config.yaml
balance_loss: 0.00631
shared_expert_gate: true
init_std_router: 0.0296
lr_router: 0.00162
steps: 4866
Below are experts of layer 5 (counted from 0) of a mixture-of-experts language model. Rows are named router (the router's row for the expert), gate (a neuron's input weights, with its number), up (a neuron's input weights, with its number), down (a neuron's output weights, with its number) and show model dimensions 0-127. Each number is 128 + 24 x the weight over its row's rms, rounded and kept within 0 to 255. Numbers have three digits each.
After each expert's rows: "comes after" lists some tokens at least twice as common just before its tokens as in all text; "comes before" lists some tokens at least twice as common just after its tokens as in all text. This comes from a sample of Wikipedia text that the model never trained on. Tokens count by the router's weight.

# expert 43
router:191103137109125170150105149152115132127123099130135117138103149104134152120160137117095115117152091088138088135108125139114103142138145138128118118108100102084128113143143172171170112081077102143145123174115129141115128154216126112126088105128108095109123148130152102121146140154116135109120115115096092103136105138152134099110155158118097155141101157115118138146124142102122076138152
gate1:138125180111169137115155113086140076118127143116175175101136156127130094095118147107106134156098133151168147149141085108113116083152100089118129088152127090110113133140093132135100129129125092091083183115145105103150146091109100175125132124110102126114108176108112148130108109148129152120138102152133142130099106099121122131127129107121138126123110116151084129108090155139161154112112
up1:132116098114124075133156126122147117092127140130142116141183097124152082086117119123117111092094124125160106156118145117173131148124170173143144147128098160126153133163120119098126101146119144136140122139103144137110069122141144099143116137118137125101161145136127127096147175153090053120160103166078115127115129117136124134145160141156109093129112121111122108134108142109068119177131
down1:074118109094109111129123108163108096163146121096130199147109121116134108126101134197123109125109123169171181142129174115092133164145118133105131115112128115124125131113146142115112119144121143150107161132162152149101119165135124098168147127142096157122140136120101113115092153129137139160162111132134149119103146155120107155190121092103118128129142132122157073124155156121084157124142
comes after: ")", "0", "1", "2", "3", "\n"
comes before: " ", " \"", " —", " N", " A", " S"

# expert 31
router:103136132131137094111121118117156161163128132144124116124134084135093126124118126102140151131087127142189132119112091152145094141123102141123109096145132117131137074114169128142121156113146130145118117087100114171140108155085125134100118143156148089123146111152161148123106192175093110127133175130136167126094123119124143113126090134112162094150202130155116128081123166125132151128156
gate0:171111142120134123106138110129156118147122129118119139140091103117101120112176121143116149138127105145131179189147105115166110098148139081152123128136132121134149113143146142181158127119117138114153123162119131171144117148110090154130105111109138109121112116102100103122106147096103081159084104121126166133152119123142131075097114112131107124077132161128079073118143116185113110090156
up0:120127122110178110116123130160097145108101153115092134140098154161108101142129121113102129125079114143127137158142130127165133095136116134088112118140086108165114126087095135126137151104094127145153125122114167136123154112165081105139127109136070122089130128176114094154137156122107138136101068113149102073108117147142101091079138112132089091143115133123108156097114136156087120140118
down0:126127096133111127156170071091114126167165150126119126134100104121111148100164140092105114121104167123105099142140134092141132133140151124149134147137126108161121126143189131120115133102107158163152130143106130181130089097099155131096155115141134148099142167136120104126127160094091093132152156144095128105130141169148193073126145139118167127142164141094118153122147102126129101115126
comes after: " ", "–", " Th", " (", "th", "und"
comes before: "–", ",", " |", ".", "th", " century"

# expert 116
router:165132097162195148150136120153115106108128137125147176129108147100127157131095127162121125128129080145124144102137110084141145086132164107141110170159103185163147132090094093130130140132155133153142168140180150172142102125109133126133122123144087120137117139161134127110174114107105126117174145114144107160084164147129110112149112132161111113112119131138145097140090104137126114159152
gate0:158102146129143145117151122087147109168140140126114164149119137118116131108140101127127198168125107167144134123154092126118156171156107132099148112164072145115143162112142095119103117140115140092148165154129142121093128117110128109138074134130123132074105111128142103109117139149117116146129167105126117130131083113136130148102125164115158165095189142172132085138115164149123092110119
up0:158113140139120090152175118161143114134112197127106136184103125132140100109141108186160139092110120114098113127122185138142132159130140133114125142129140123152124122151110126105085066112110117134124107095128098140120142121141148154128127080131147130166169154155171151141137113117126153101133068106092114175106136142109130086141146182118104132114119129128149131130162136141107104126113
down0:129155157111127137106170132142163130180136097106144157115132081093072127152141164160126106111099130104126161149146112125149176118170118142137103130148126102147111152121173120137120164096127121097130153103150129128147116118125127128118105106146122163134104146118121161139170139131119127116122113092163120109113077120121175174122097139191120129149106142138135151119183135090104146120075
comes after: " the", " his", " The", "-", "'s", " a"
comes before: " of", ":", "ing", "or", "s", "es"

# expert 54
router:173124113107134124125137156096131139147135063104130109139107126142153151095118122161130154098157108128126100124133134134127099119113143088166152101127101101130137107122121161182180130120125140102154120159115160147137132139173075137137123147130104118057116141103162139136145134076152118139091129141105117124166109094141137099122117160104152141141109132099122117143176113098077083111151
gate0:100131098117159117089135139117162135113062135157102134149138129127122110150106110101159125129113157123117122100106131152164139115151076131086145131196160119161135134155102118124107112123088155139114135121141101129157116199123137125164146137132168147157116132136114114135102123108123073119109137128149148102125191101107119142135121137157112057096095162114100120117116135116115120123099
up0:122115154176132156174130100161108122175141149107125139096116128109098156114161147117074131146118127154169163159142083085133122118122134103173121102084143137114104146071158117102152153133156087154139093113111132125099159110105078132092106108105131131126124145158120117103148139138118160163138141143147141127114117145142117130124104124146137156135186101141187121159135149144135129103132
down0:143131149156116124160107116167120120159149172100132185123105129100101100095091105138116162154109155122155168095137098122124108104109125107137136123144123161154115142119137134106107184140142106141131068135166128083098157112140134147114124085095135124137115113145098149109111096138073181130144112122144153111098128077147135154133123101151093119087133125172098143114107145130123113112145
comes after: " |\n", ")", " of", " is", " in", "1"
comes before: " ", " N", " S", " A", " D", " C"

# expert 92
router:132185122143131078094096116105137132118098124139110168141115068131115120107149150150128139146101167125100132117132124183092166106089139121138085165148153147136110130115108105116133115132101100124098138117120125098103098135133132086129147095131165127121114101130102129144073111136118118092145093095122134150115093125108123120104135122133158105181182147157177113118153141147097116095105
gate0:163104143122071097134146152086168148088122106161157125163109125088128143118145180115158144121119153152109142127115110091105147121134180121077125121121131147107116088166142117171114125177128123124093141130098099101164154106097116118152118154109150131080120129118144137100131127115098074126116158155140086124141104099176107094109145154098117141114120134113139100123146136117120116109140
up0:110143116103156121116128115094092112192102090111133145156122099107151109113118163134119088134134106146145148141074104123108114108126139124141162161107108075095089158140098154149146106116153086127101097111111145096132120107109096118150098118124138109093119133138051121149139138133154162132133128127110102120148157145136120169133156164154150114107159128128114112130100195096113128120144
down0:148115089123139119120112170131151135097157121128141134135143125147131128122159129136131130111120120083170150077107160120079179128125181140111137148102084118121113095130112116121152152135119128145135175124081145142153144082086090139137099104094106093153090092154119110116158105115129087127081134128187088143116092102129094156165129131169167129117130135132143147133123125132123127154121
comes after: " ", " H", " h", ".", " (", " where"
comes before: " was", "0", "4", "3", "1", "2"

# expert 5
router:141175144125112098128107169152153129150144090107132112119158141150178138150135129129094115097155136083138096097111130171101152138142159093175103148145107115112098108121095111138156106133132161100125114094088143130129124121067155121161125122117100120126132133098153145139110123160162142110124064079110135101162135133127099126094139100153101145161132126102099131144126139138141094168162
gate0:169093109140118092133143145068139147137179090130111152148098115159128097152109128139134145123137133112119136123161105133107138088115151111121181080110129208088139118153123113080148121144130147138138149135146137159112141131094089126191143115139125064118152093124103094101126109135127145169125137129117106138090105110126100122131142127136120112134136117141138104166112161104139136140092
up0:085124112091164157150113121108078118117132161132127136143115127134143153078129127165148079131124149152115125106113145132110096156139155118107123150110125081124118130134121165136073117141145098100167083116123136117168139114198178118116130137097173115133108144139118123079127136146156104127109105106150093160158131150087091122123152142111125146095125146107140139167090153119152095116133
down0:108101137093121119098117145133156092090140172146094145134139157138135112140096132137139109163080111132125120141141127171139112112133123126117120135189158126141135164121139135156119099134096156124107133133142113094088158142109125148137132125087096194128130113128114132159094124137110089105122149140129156140098146121107123107167134102145125110172122117174097199066169123097128122095109
comes after: " |\n", ")", " in", "0", " to", "1"
comes before: " ", " L", " D", " A", " C", " W"

# expert 109
router:122136143136162136165133137159156176163103150120112184144095100101117172112138106138151144134084071121169156111133153147130070128111120151150150091102103131159123126140096099150128144106158108107112123143152128126133118098173128133124120144143131141179160139154152112126112108121090109123133142149163138134123163139113111116100090148159163162133133161126123141144090116153117176175138
gate0:149102126110124146125169133107138154145122139119156145161100117098114150126155117107117145139122154149145156119106132144089121142124099136081119103111145152128141153152209104140162157168116176118138152173162064154119131114132125105158170160117114159122118117116125102119160156100160144188101134140141147073153128149119112137130142126104143153164100150164106145152136139153122113142119
up0:163129152159173136114135124169119157099087125147111094148162128184161100149106140119108132118116125099130154137177123131177154126160167141148117160106101095142125174166136150143132125158120128098105186119139133088095138110133163103096135110153120133105166132139118150135137117120171125120113153124143131105121111110136159109110088152088138091111100132131125144086110082119139100154109
down0:150121138163160148131144116127145122124106171140080101110120142132128094097101169117123139049148104103144107119113139121140128134116098121104120091097144100121126114161129136142161160149175156132145131132085114126120090099151132122139157134079146182178166118116122097136120075109126125148111142111130138071178125135080122120128125111146160161141118115143148121104091118120099128143105
comes after: " ", "–", ".", "201", "202", "200"
comes before: " |", ",", ".", " |\n", ")", ";"

# expert 104
router:119115110071109149173123152091112077134127101120142108138123130112154147058101097147103114150138160103152172142099155137111131145168082129129148121097148136177122160129127116124096114150175106086167151118156118135154098150121130131120146141131151136130129152097093131149113108135141107132146146132126113161113097110136128138130163153151157107134126107078102149184124151113133173116101
gate0:166102094140160128141118090117119108103099160129070133146124140139143125175182138112165141115107139124083138106134113155094085132109119137101116114191125123077083108149173170156131108142137146128109074130108101167091156100138112128133096112121137129125144109117147138091141136126113139094096148115137149136113122178102123145111132121097165128161158121149119133138141129154167121116146
up0:125149127125148088107118112127099122146098138102080155114134119134197077124124156138146141100119146144194102111086128070117132140116135116129160076136091102130119139143114101104117117101096101128113152078108132126125161145134139140124097102121164114132141140133126099136111104115165126122153113142101159116106115112125112198125155142129185111132136150113150140115102108187134143116113
down0:125137138130152101144110161181127142131156155082102084123118169128120142152120132131134151148081119154151104077132130105159101168135179160145149154134150108085136164108098124110140151136105106112074160136132126137139162098131087137149126137162114142136111140167132121104117106104151164113106156126151141125150151107077140088136094114169125105127173140127151120114084101141151113140137
comes after: " |", "|", ",", " in", " October", ";"
comes before: "201", "200", "1", "202", "199", "2"

# expert 17
router:093149125107176125173118120162169176140118146135130184107116108127122162145100097109153117144090103110179139131149133163110090118122132159139145133110132141132118116141103125137126108138111104107094121101119113134112133150144165119169118123102160155158144107183115103114103126147100092138165126135177143155092140114127103133110082145172150167112120182141109152145088120128106153116136
gate1:119194148145126110121138079106154119128145135129105107120150157138153138122113095109122147105121117135113147162165151131172150162140125121088143147127120161122109106131154132118131146109117105115166120131098130143147133117150125144121132118137114120105155171128103145133119116110141121057133126144195051091080100102178153127081128126102125100178088133135107115138103136137143126091129
up1:094140132169168117108159128120141135152060158129127090114114143134098105054123138126100121118122148108142154128110142127153105154114114099163136076144107122118136146113174149097134125166074083097097137149166112171143122145115091149124131139093120127123164138152104108127129137137152076143074147118132114120107144116128102124111108126147091168129131135105124125126072132123122136129156
down1:071079138127140154126112085138113147090121189112113137140117125168147131111156136120091108147155116121105094137160156116129139084143121096097140124111116177112109154135119091130084127119114182145149125094117131132098151120127172127155130124114092131104094169133121116138115134115122122155135131109168115157096112087169149101119161131161099150107119160105126096092143090122150097114114
comes after: " ", ".", "–", " (", "10", "°"
comes before: " |", ".", ",", "–", " |\n", ";"

# expert 30
router:101120162113138066125132103132137134133111134143125181093158136126132131154111103146153120132090090103151134080083110106110135102120107178170129126138104161174118124120138099104131117085145105117135137086131152127164129142092118178151120110171156128164113128193093131150100115127135135141121140103156113165116127096121108107110137151147103157117130102115169137101151140092129151148156
gate0:146116117110165124121138114154136127147123115142089140154116071137100116129167165139092129118161124128126137138126121129119104105169119117101126171111132147162143098135138106130132123089133094119161142145115141147122077088120101167110098114147112108113111135111153107118116198112116129155069126148166141146104115102158161130100079156136159103150104130154073125133078154159126116091138
up0:134077132133096152127144161135128135092107130160135068150087110091119145133119145128134109159141082121152083154087119106111096099121115136096150112128144104124137140108112115173110099120133122126129142136149117140113109159131137151155164157128106118130099200103140126133141148096152113144142182107145123117086136117129198084136148172137158136081113119104103134138131105149115149123153
down0:147113140147127143122157112107126125143126117149143169154095112150126130101172157129126122120083143147147108152162127137079142160095095123101118136105087172130087118121119096103157121204105132127172108127165153129112110168148113142111138137099113131150152098104143177128132124134117140121166165088104095141133107123131096091121118154094168132097115116154122136146146096090165154106143
comes after: " ", "201", "200", "199", "202", "198"
comes before: " |", "–", ".", ",", ")", ";"

# expert 41
router:103144137122139130144115110154166177134095148118122187136106132111121141140119119161185116165098145130173087115128166175125090098121112125116132107171124144139119081172095094130103092109103139137112118109142108117127142151132154101117117113107183158147136141165096109110129091151127086097151119135148163122118170111137101106128106098179127118123126149138118161143119166130106149130146
gate1:145138167114145133131125160131141139119163075129095139149141156136116134124151155138134152105129172117137155153128080144094143126146113123141107093089175141069133115100127108144158098130145109124115146153149087083127152110115126101144102158119098099120099153148135120145154190108166115131143118132095164119126095179095117145134127074125090122146128094181127144094136118154127117106127
up1:068140101139183118095131100106134121140096138120153092125097090147143126138136107125120115103129110131157116084116130107146137112115152123106179126152085131158142127119121172118124158097093115113133126136121142117143113094149105171044146153167147111103124109124127125143111082162158130108162131097110091118132168098158101161089101127114153127126151121092122115136115114113123153151100
down1:167134131155111096151155117114134106094137146113103122125101068137123147093150181099115147139190151166170139110112131134131166136153113083114172130129142091136125166164135147133138150145164126151133140116094120129105127130153166124126138115123132094123152122114117098102146098127104124133158137088086146077142096167137128141148174149133155097113112116134106114158162121098151130113080
comes after: " ", ".", " (", "–", "°", "_{"
comes before: " |", ".", "9", ",", "8", "–"